From a checkpoint of a small mixture-of-experts model trained on Wikipedia: 320 GELU neurons an expert, 6392 steps.
Below are experts of layer 2 (counted from 0) of a mixture-of-experts language model. Rows are named router (the router's row for the expert), up (a neuron's input weights, with its number), down (a neuron's output weights, with its number) and show model dimensions 0-191. Each number is 500 + 25 x the weight over its row's rms, rounded and kept within 0 to 999. Numbers have three digits each.
After each expert's rows: "comes after" lists some tokens at least twice as common just before its tokens as in all text; "comes before" lists some tokens at least twice as common just after its tokens as in all text. This comes from a sample of Wikipedia text that the model never trained on. Tokens count by the router's weight.

# expert 1
router:511508523516473491490511507487528514497499505500488466503406486496516545502508514546512499532522477456475455530476541491512483502523528496529494525457507525457489485506499537474476477490463526503466490492474475477531478462536553481518526506478521534525519500501492526513509517471489504540516498488519498465462533430509525539487512523491491441511489503542510475509524520506455526434503510511532513483478519548512476517492516495518492510446519509523490506511490490478461472489512492474470466517460485508515503455489522511501492505536456534489492497527516457543490505489525475498
up10:523500522479513485455519529473486517523462487511537514484497499528522519459535489502428513514493493514518515481511478526487506515482514513418460494473535545473503511476495487504497517506525444482521521514482510498492516520481536502491443488558527557510563495489470499519457478509507481484519543511476505506519503560491470497477539502466521513493509476498464533521487488478456500496504511474484533538498523526531527454513485498475481481505458452460541486493472469487486482503513531482511475541490525455510507474498513501494477529488499528478448496489526476487498498484494519522
down10:486496493476460524509427518482448484508522491499495524504496513508526473519476517513515558467504494503488511519486513464530491454486487533515537509497420507520469513513506514491440468477498479521499486472506505507515502499508510531510512532449509500477503521450546493499488520540500497495530484550439534488528464489483513501518506521574487510503519493503523494516532477552517494500523483509493448511514456505510510527538493494535510494499503520517479526517544474510533500506510496524521517485502456521517519530458490528468526478507489511552516532515442511465502490510495451490
comes after: "0", "9", "8", "1", "7", "2"
comes before: " |", "0", "4", "–", ")", "7"

# expert 28
router:497504503451466543487488486506467518549496468446511530562488494448461532503494452498464493550506501480526471507460472498538526455515506456495443503513534500490496515510475527545505479502529519483492482486483514488523490509490502475492512481519477525482543544469463490498496477538514476527514500483461491473478511489503444458520515503499459475483482492496487534511489498497457505503512536526496551488453475513473493518562470481473526489486496519512465515466517504508527492479509503470451507511492502471528570476479512478520504505519497483500495472504502474519520454496493481506
up5:469521498523545562480523482475510513437467514540531486538462500506490509521499503480505531480502499515532490486509488473512496519504500506464513457541493510526483485500506496474508480463537575469522516532538464509472502522485482480521461504478521460488528524460470521477526493500514512479486528554508501519500477521517473517512478493518526520523515496504538525514484496507545499506430482511526492466481554523493446531529517497490499530478546468521480494502504501508517481506473519484522532489473455466489523504518509463469512498494539507456493502471500546502517456468454484498
down5:533493443471467465508521494505466491526494477478487533470502435496480510494476495506510486527532504473498489478521458518473536508495522478515503522499504489464504495499509467505501526528485478527488504475466559529527454498475526512478469517492486545493546455514502523557468483514499477536518507522519525504489549490546503490525500457470497505470488510544452539485518497498487522512513501478457512479503499525497508425540475503539479510517511504464481495472499520516541526488499525532477506549475454480457491508482447512489488512512500510490504449465495508477546497479534500489
comes after: "0", "5", "4", " |", "3", "6"
comes before: "1", "2", " |", "3", "N", "0"

# expert 16
router:524454501493456537510513487514498504532497504547492528499469517481512532520472454511497436495519490496519510467527475560540486497486493444467493492468491498515524532427472487510508492550509534515494494503488508489473499477493546516495486509517528487500474488507497508524486551473472534477520481512474499478473537510495498512496489487518484516450468536504498502515528493505486504498500462548493471557565558502494466501510515461514529524500506498489514494500482482481499484477467494458470526533467503470486520513507483525505464496478497543467495500438472490486457483555518515504
up8:497434515503533509508467502548511505559498578505495511475513516533491498493494468472489476448544440482517534521538480485501497512521570486482530491503484479517476460507516513491448495468499482553510506493470475539491547500512484503529494535509510497489463549515469506448527531488489472504478539472533522477508551511532476479454516504517470500480509512496490455491528507494473492496516509501476535508492527486501496503499554525507530498510516455489551505491524484475503438500491518481483512486453502517544478498505504497510494501506494519493500485521495494472498517481461488490
down8:497510506559528504522449511457518491493512507483475494465520455497490465496511559509475499513507523485521473525444513508491478495514472519542483467523507502483510523525511478508497469545459513485475528482543474556474490485522506494523510510508449508484501479538523469505506458516493493510529470501470468506483528493441524509495484491481490506538439501501521518460498531543529522458467525499480497481480470495518464529455442488520491508453467529508449534497481511502515542515495513472506499521504495523488502487469518492455509468486497506516497538441500512483478461504525477506
comes after: ",", "s", ".", " where", " However", " that"
comes before: " the", " was", " and", " he", " is", " a"

# expert 26
router:514491488550498515489510495507540528477464461497503513526528492478505507487479485478511446486503497475493498466449514466508487488546517500485498524529517485497475514437518502491535481501485510489519467482456483470493536493503498513515480466501477498498486550512468490494527476512518501495500490460494505454486463526469505484488479431498464520506505509474465497525490541533506489487471501513492535506541478488481486485476473512441490525486503520523449497447482450473480498487495479439534518529458510499519506440470505507474536456506492529479481539525459543500457488524510477541
up8:483507491475489539457512538515520477480490487553479544513494507452491508483484523489519519523506522508516499514524479495468479503531519526495499506507519515523515499501514491460526462517536504529486476472549475525537477489564504532520553495500536485509522448519445483515509484489505487539499507551538524474505544462531591484495486496516536512525475497459502499484488500503540477503506466523513468530513521480507543512481513515520492498532483467517502478469497520531516494467485519488528514466500401513504493491520510462522501501460502476528498506515480490484512535493499515482
down8:548503498527499473511512481475503491536509505468534510541518514511499491502532488506511536501521532511480526494519574510516480551518525497500480485503506509503477499530509486488468519504471484457505505491493498484477517529508525471463462501513465460443491521520499559492523507497493508499430501469507490531510489502483492467530539527504459487543505502568452503512486524465472509491525542473455523489501491524518457511520482532457509485501555519453489497506503507466512483497505478483490455506482538511526476491488490485522552501528518531516551512543534520539476515526535508513
comes after: " |", "|", ";", ",", ":", " in"
comes before: "1", "2", "3", "4", "5", "6"

# expert 3
router:509539506458457486471545478532492504451490522508506500498461505526480484499460480533481477514498493529515503543461493533543496507516500533491511494445545510502469566509509520499502517496531478548512526506499551504501492486486487500491554470500505557537439477474513536503451517463466465497513506487476515499492482491518525509479482453536527505533476533476497524508496480506502505485536517499522533541476475536506497484461470489530472526484516485503472558519517477477488474484522492563511508488497450484496490514459511531528501505500493484459480506495476510479495474515467516484
up5:530512470482457503501513467493475437500512518491484518463527519491516531494493477516484482540532497491492458499484561464569494493505490471509495509503507462514523537523527474521466530471460493541507530536485465515515454529480506526471469519478480552492529502528454500533497496510460517503511451537501513495521503489474488478472520497506474495479498539454486498452503495529508498477498500467496546516509483515459501566472486486493474447503498516493507470490510476472537440491519508509490489529510495523484522524540495507517550524526502527493467467493508501545487525503515507517
down5:498514491522522521475486505501490555525537525513498487511513530487519490473498497521531562505508529522506534545440508517498500520468501461501499462499493505492486533541483528510517564502509494514511474471502493479502512486521517506519489486504477478491503535451488533464479495509515501450538557479538489499426484548486455499519495494474483458503501523497484470525534469506527496454551546489522514514473460494537504554498495460516509505505546476524492519528498473506506523498537507511508500493542494457504496490465505496520524520497484461508527547551474525509505510465488534495
comes after: " was", " to", " he", " and", " is", " He"
comes before: " to", " a", " in", " by", " the", " as"

# expert 13
router:540476479494488495546472463489471517496484480487482482488471530469522464494510468481486526507498509479544508489468510500529510462522504473461466524507536473483487475527514541532507511524519481543453497499486565476524512485516471493529513525522540525523437467506481519498501489532466511493542474505493466489483496490488479479486506491509490493438509529523453486477513506503508532531469465538489512491502490504506480537549488484506545517478498522527508476469460453522500473526495511515544524506521495534536465504526559487486493457521501511526476542498475488520546522490469534480
up6:487441495505472516489480519463475499519499502527539482506490513484463539513459467487452463492496491494482484484434430508488471453494495469478496516508524471518523537526484492472474510522511508519526551467526475455493467548503481529526557525519516489494483484549528514509438456500522510484517498518459495515488516471554507510488509498513481555490503477477523494521528474484525522522481513437511498477469447497496503467494504487448502495509495514502503482492522476499481480517505462502478492512503510531516468509466481477521520503542481502481501523551493482454505523480516498499
down6:488487520513549508456504495485530493517515509506472472503527492478518470521506496467529491518507545449516509532480503423490500519496459510475515519503477488469509517546505487461494472482455504467518473512485519513554510508495494527506473492546497483469551499491504492492491496471514482490480458517495463520486522484498496513487515507523442462529467539521507497532516498511504498505518445503537525502467530485538491496509491501483485490461474491505485518543524516458502504509529515514502526480436539469544485511446479502482482499465531474457530468476537559552501493484483504466
comes after: " ", "–", "1", ".", "2", "3"
comes before: "0", " |", "9", ".", "5", "8"

# expert 5
router:474493502520499530552489486521539518489490485569494504458506490494502504448455491531459518507493519522500469524483486500480522490494518514493491495496455506551514492490497525501503525505537484481505474480498499476459487518491501538508487507570487502485513521493501556482467486485520512531516495534465415513484483520473526440516457480522486482510507522517489540496533471522523462516457485529510494509500503498512491522481505496505507524501495514519479488512528478544508488462514507519529572503482511464518521511475515464512438502530485498451488510529481496435470485498505545533
up5:492507511483491474539491511486478478455527462485502509493523533497477500526476542511520501473493506511514520522500451504506491526548516489523474534484512489540525488509484502455478502556552537508515484506506548410551470486510499454508485531493488497518487537521517489504475484531539506522517458499474488475512490472503527512508515465506525491502490496503601520534528488513487517461516478501503495495503454477512460550495481472515515510459469482492483485459498526535494518520486440516470503504470503469495504520487524487502488494482505506522505468527507519554497500474514539530
down5:504451490463525522457547534522449494503491472502501483503495509482495489492497473463546505553472500473495527497504471488510488526511513503446549452487475471521484477474507479492561478486493470497529508502552528542474524493460510527513494495500510502470499490484485519489542489537504458506467537529522501498457534469470490482465441496482508489511489496473509520501486481526557512491519469509510471495483537521502521504511575524537511491514504492504507515508527497499510505492540517469502495550475496512493490516509505510509488470475489573449505467504525482492485543480449491486
comes after: "2", " (", " Val", "ร", " f", " M"
comes before: "1", "0", "2", " by", "uc", "ral"

# expert 17
router:515513493478523490500530506505487516527477477507528543485495494450539497504463460506531455546502510488524505511470504474486481482518519506553488545500524473483522520530468469526496512529512498531515469476474475508516509494511529463516570466552503544497465505516490566538488561487497536568539472474526491482516502494496506506517472521521519466520492474490499455514490450531477508507467466508523526498509506461477528486485488488541534523524521517529493499468475476472508509478499520512529524530463481466538526493483510476484470480483503473485477498487486511491493478507469539531
up8:499537499485484505486440526457483538467487509538477520544521488504457502507413525479522499510486514496500507582519510524507529508490492538527534476497542502463521496485490492500514483484494531511437510522511478507519489524510461496533492481502486503464497492519502470496501457493514480539505491533489501461466526479528547490477513489508495562481570464474538509476455539467529525492481491529459502484478499503470528501528473458479510483477502496478473462500475530494519502505493534502517519508501459476503499514504480550501514471514501485518490533507500497487505445505484498514
down8:475510500464500481469489474470484473476523489495530456465492508523520477511527551481491481519495485491493501456477529532480473473520494509502506506496521521512512495501491531490463469493506452456511493502493484483527503481509507538500528527484504506497549473478519449465501487508462541474461467484507522512532525491489506509503498519478549477553485517543435504548550519488496477488450455510496494543497499490497489440517519521497520455502501531510511514471541506482537595518538533493502487513459488513479527493506488483474494481523496514498550448516478509511519502513525488498
comes after: "0", ")", "3", "4", "6", "5"
comes before: " ", "\n", " —", "---|---|---|---|", " \"", " L"

# expert 14
router:506544496501514499517501490536525523480489477533569499480548510503535491477447444496462508472530509484512454479456532560491478473497500506490496518493470495499481478514468491491499513488514455502511464495446485510530491475519470524523476499471510507454533488473510463512513521530503500525506463538508458491504408465517517483502453482518493502487452477505525497516529529512501507449522522496522534484483467476473484529500506505518517477499513472534525486480527478525483487495543520507540524487478464518494516479508521501499536456500490498490494537514492526488478527536461477520
up5:508499501481492480538519515560512501505499455492483478473516506511516538541509527486459510502475467472503519508506508459478494454507486502459485469525507502483483514518506496511476525511485460485492498461514509536505487506494547470503497506482481555515510513523408474500461496503468472499553466530516512499517467467509511466476486515501536533433510482546540511504516496494451492493520521504479484496478508487481512499474526471541453493509485506503506531484526514529509509513515546551542466483494507498557483476467486496538512473458516499487477538510466534515464517495478513546
down5:476530528513549528494450508521522519510516502461491521464514486498472459495469431502511492519541493486544516515499538487480486521500482491544474514455491498556457488496520474510488467471491486511548516531501513509526501490524455488556512492535490460469505493511488510500565478494532469510445488470474479483516527482501520496508500488502474502513519514472500481491515484465483487486497500491524480538474492528479497473467490523483495523493501496508470471501473526504519497492495497480504480502484491526507516504456519591500471469505479480508539502472515530525511439496451512429
comes after: "\n", "==", " =", " also", "History", " career"
comes before: "\n", " States", "==", "See", " also", " =="

# expert 19
router:516511495542455496486530490518484519512497494527452467527502515480545495456492499491490520468515456449507527493493442480509543492506519496516505509452526525490463507465527517540518446493484473529516466485484529501517459476504481483487480459484519506484498515489519461513468477498518485518518515482493512447485487483538501522448476465529495527479520509519457534536502520514487518472518465448506494512532512489471508513498520490463508546514437488502499499476525502516507484501496527498481496517483536494525528503459524524565532498486476466464459496527500500540478483564500526498
up7:523495513488487486501502509542528440558499508476492531519499498475501504507493517492503526537481504475467525514497492499505550484460545486440520538500493474531489417495508479501517500491519501452541457535514483498522461507495489508541438526467513484496528462528464497488510491496482489542474531524460487528522469503521466469510484456467501531466503495516494472511540485505506500528490524485481516530474490473510503490501514496470485552521478481536450532514487494475514531494472497477491506472498538516536516490484505535477517480498442512515486513487487530509502519496431525511
down7:502494445480460510519524508505497467494510494480490474500537487521500524524552511505475489490496478451512479550463490495511540499449470533490498516466484469494534552524516508486481491501488519498486482503542537466530505451510491509506474512484491520487485504506480488490460480456532539442503464542454449515504515513520434487527468496507488502482475542508565487510498546488531510490477475487483496511517460540503522458515498538456474526485496497446537495465460497478495524493489536514489518517499501512515452499496485490544473489520514488492511489511493519487462544494512514485
comes after: " the", " a", " and", " The", "ing", " his"
comes before: " of", "s", ".", ",", " in", "ed"

# expert 2
router:544518481514467545462501522501506520488467455532510481482499504494487548465489476531512501492505483544511501501473507520489512490506517518504458516488486525539496426463475452493519506503481526479500516500507473478502535495508501471521504503550500538493486532487499467473498526481493476484512484493482505528491470525469502536496464455544483517522466528533492560542498516531512500524493500502516464521536492485492466488525452506522490514494502465505517510520538479536540511489543488493517491520532516494521521540491530503491494503522496458420475530544448506448497488535510524459
up6:516456483471432507517456520533542534477506484506528490512464518522500496501481487487486522454498435541491468493520497485497513452496467481462401518496436481478505491488505529500532494494499516468453461547537495492472490514501520502489502471493496484531520515484484515503516509527466487481513486475489511514506454494494503494542474502505484489508507504522519532511471507508527504539517472459459486547457509495506509471505506511529464503497528513523573532490509517480470481491479460491524462481468484488505503536482512475499497497509504495489489518524513452459514492518508452497
down6:495573501512513462489507465488466527490527513504501493527542501497524499543520538485495500483499529537483550513497518469518475522506538487545514526540554476532508540488492479486488510502531474501543506500440551502520465503520463480457495523509495503517491482521497532492497521473518520497515566490511491523487447519549454501484555485494500495479508486494492459540493502482498510528530453483486520496453520503520483491497493504505513534520502483440494458482503492512521539509507507481543521539530490479506514526509442487520496513506535488495519486486498498537480459499519551482
comes after: "1", " ", "2", " (", " on", "In"
comes before: "9", "0", "8", "7", "6", "5"

# expert 30
router:485532471531489543486497495490518529479477508500475517515483483514511520430500496523489520468482491467512488517491494492525497512504490451523485526497485475506500466481485485497468466566511497475496497476481523507460488521505529502513458524516476480514533484483458505495510482530525532495506472523525506470474489470461502494519490464516506540453541497511505509493516456514518473483525497477485524517480458505446491530525443443504504514494543532512492523476474458519470512516492491476494474465492510443516562491509550503497490446504505445511487502494480525525468495542470553459
up5:480415548514517530525496516480483514510470490518575486504513462478519503459515536503535520502495492484505468476487507491545524509512510526541528516495507500466486490469500480460502484514528484506521501513487506481512486464479500502528544512490455477516522485521551506488495494501498505544495486474500504475538562517526507472497514494507489491470522466479476518524517486478510532521555499509512495538502516535475528518516553511480547511434557523479500474495501511447465508532471566458534491498510474499485512465507502483512459487492496506495481494506497495487498528512469484550
down5:509557486495494525475508492536482484462526519477466507499535515528497498518506466493519486518530494509489525496541529478509470481487466508503459490491534509527528511479510465500487506467504508479474529512577492494536526515516507548474519482510533539472514487490470491491485487491491524485454502530513488501508462509506497514520451499506527519540476497534557509507473544523508448491404517466487473494512538466548495465502478503514465515548511483535523466470492487528517505458501458511468499510479518499510476533511520513519569500514534505523527513508500520510500483492509516463
comes after: "\n", " |", ".", ")", "==", " =="
comes before: "\n", "|", "-", " The", "==", "The"

# expert 10
router:508537535453523566529501530504507516514476505490477500508474471481490532478508472506527472528509448516524474491499508514510486510454502480496500542493521494448494482495501543519507478491513506511482480476483523502503522504505454473498528456449536524514490473476509499522504490521531517565511511525483488518481497454539494491525515515566510523448509497515499546493487509516461550443521549478508495512522541519506473532461480474481510497496538520505511494486481497536534474505449474493503553496495468448538522509481525529512508466482484498483485517509504496543487466477500498462
up5:491556526457494527521512525527475491488462486562458497501492502473467502512529476495551480512528499485472511528527490477553515532467563521508517524542533480502514468514494504552501489485491462479525466517523458491532513521466508498492517533459484525495505494500461525474527491534515500510480484519550488500484469501502501489498464539522493507558517528550477520475559534530461482487507501474498467533468520508505486543483525508491488538522475500495508508472500515523494491504447497516486489515496507497512490490499488470472498511458479521525531488517487425509472496504503499547
down5:528446485528513522511487493481504513480497523460533530530477456503539486520466488476466501545477514510503483533466533524502482511512474527488501485452475485498523487452536508481542526471493506532474536516482544547486509496486495488479525485503513529527504507473519455475469533496519513497483534483464507485493486461490539519543521478531529528504469497464513466498451466464568518513489490527496456485510523494520531512500472495533495484500534495535528532571494494482522514523513512474553510501514497498501500527495474512477519500482530508497494498497539558509537506526487510451
comes after: "4", "3", "5", "7", "6", "8"
comes before: "\n", " |", " (", " and", " is", " –"

# expert 22
router:492464493512517490477495512534547496451464480524536470506473520514517475490488487482442493513504501502490541473481448466524516453575494562479528518509475500489499500490481494481505513518460516488475449487491477486491516514486513460487495515499473530538473528455509530529521485471501527471517445493496509541497485527499521521513529451486479497532510519454479526511510508516509537486550454476496505506508532488470509519485472510481496524515496565493487453498524504541455463531487520487495548537478514512519501481489484483504512518532496475518459538487474490471512497504508503468
up2:505482568506519504499560429485480529460494487515494526497468511517526529514540506469507494490518525480530470490494484477502513526517512526502512489515535488486453461475543525528441508513494497444513480458483536524511512513514498522478492533480468531519491473496441490486530451484483517505462486497500493509469505555554465513497488502511508535471514472551501465537494501516525496479482528534496500514484454479491510470469523525477481480459522494511533516480463459514492521477458502538516505498478495499498504469512510508523506534493516539489535514480492476458544510488513497522
down2:491508469532504487523462475542484502527440492514522478469515524499493530493464484451501471502486489517531503513473522447489493546468489448498514504505467537512510461494511509478499498524488466483509490491485502515503484446510473475493481542498508483525494522482475530528522484484483486535535571500458504518491512501465497507495519417559525512512519514505479514490537533519490513495537510486443493501491511477530495540471514507516446502475452520503475508549460527481520542477486534494481508546457475497504525514506501485502489484528520504545493478492485501455492493535495525494
comes after: "\n", "-", "|", " •", " Succeed", "Personal"
comes before: ":", " ", " •", " Born", " List", " Country"

# expert 6
router:513476514542492500490481486506499528557438498479461537502499510468456501463489481492512495491535510531492470484496481527471531515465532551529475505432538504486474500446497525513515491479507503477479459468460516513508511466502513502484475529516477513513475501494518485464497539512505509536537521492483454530462529486512528493511505502528459514446495484540508521591485525560453563450477480476508496535477518507478504514515502485478480498487465507487456487526501504504511504505515501478482508502508463509536541492488502512494513492502470481492480527527509490486469493522498518514
up7:520505469529511502518498519489511464504502488537488530473501516453532443450494487489512499469501526499507486502458518554490518521523473489483482511516509545489522485527527527502529549513527494508493474502425497523464498526476517557493498461499486477494499505488500486535466559484473520488501507440477511526500491517521485484416499494502481521502479495481524478528499466510506517511500439520493517491477505513490500499515522494536494482487476524490497494543532535493497489513545427493484503472517491487508465471495494512539460473474489508490478503434531527437477492497495497471
down7:476472566510493498483465540509507490479506519505462494501487504530491500520495510515509533517528488517495473496499475472516487544450528523484474453517490484511493495514518539477448478515469508475510529534512518501471533499509495531515494534444501514507485488495497486469482433481463513503490535496503517472531468510482476505499510514530470480503540451493488508515528519433473477505486511471501494491517541522467512494464486554510596539520506529523487523505474482492515519509503518510487496487476481482478520491494482530485509542488560508504512533489516461506492505520479426544
comes after: " the", " of", " United", " and", " The", " New"
comes before: ",", "s", " of", ".", " (", " and"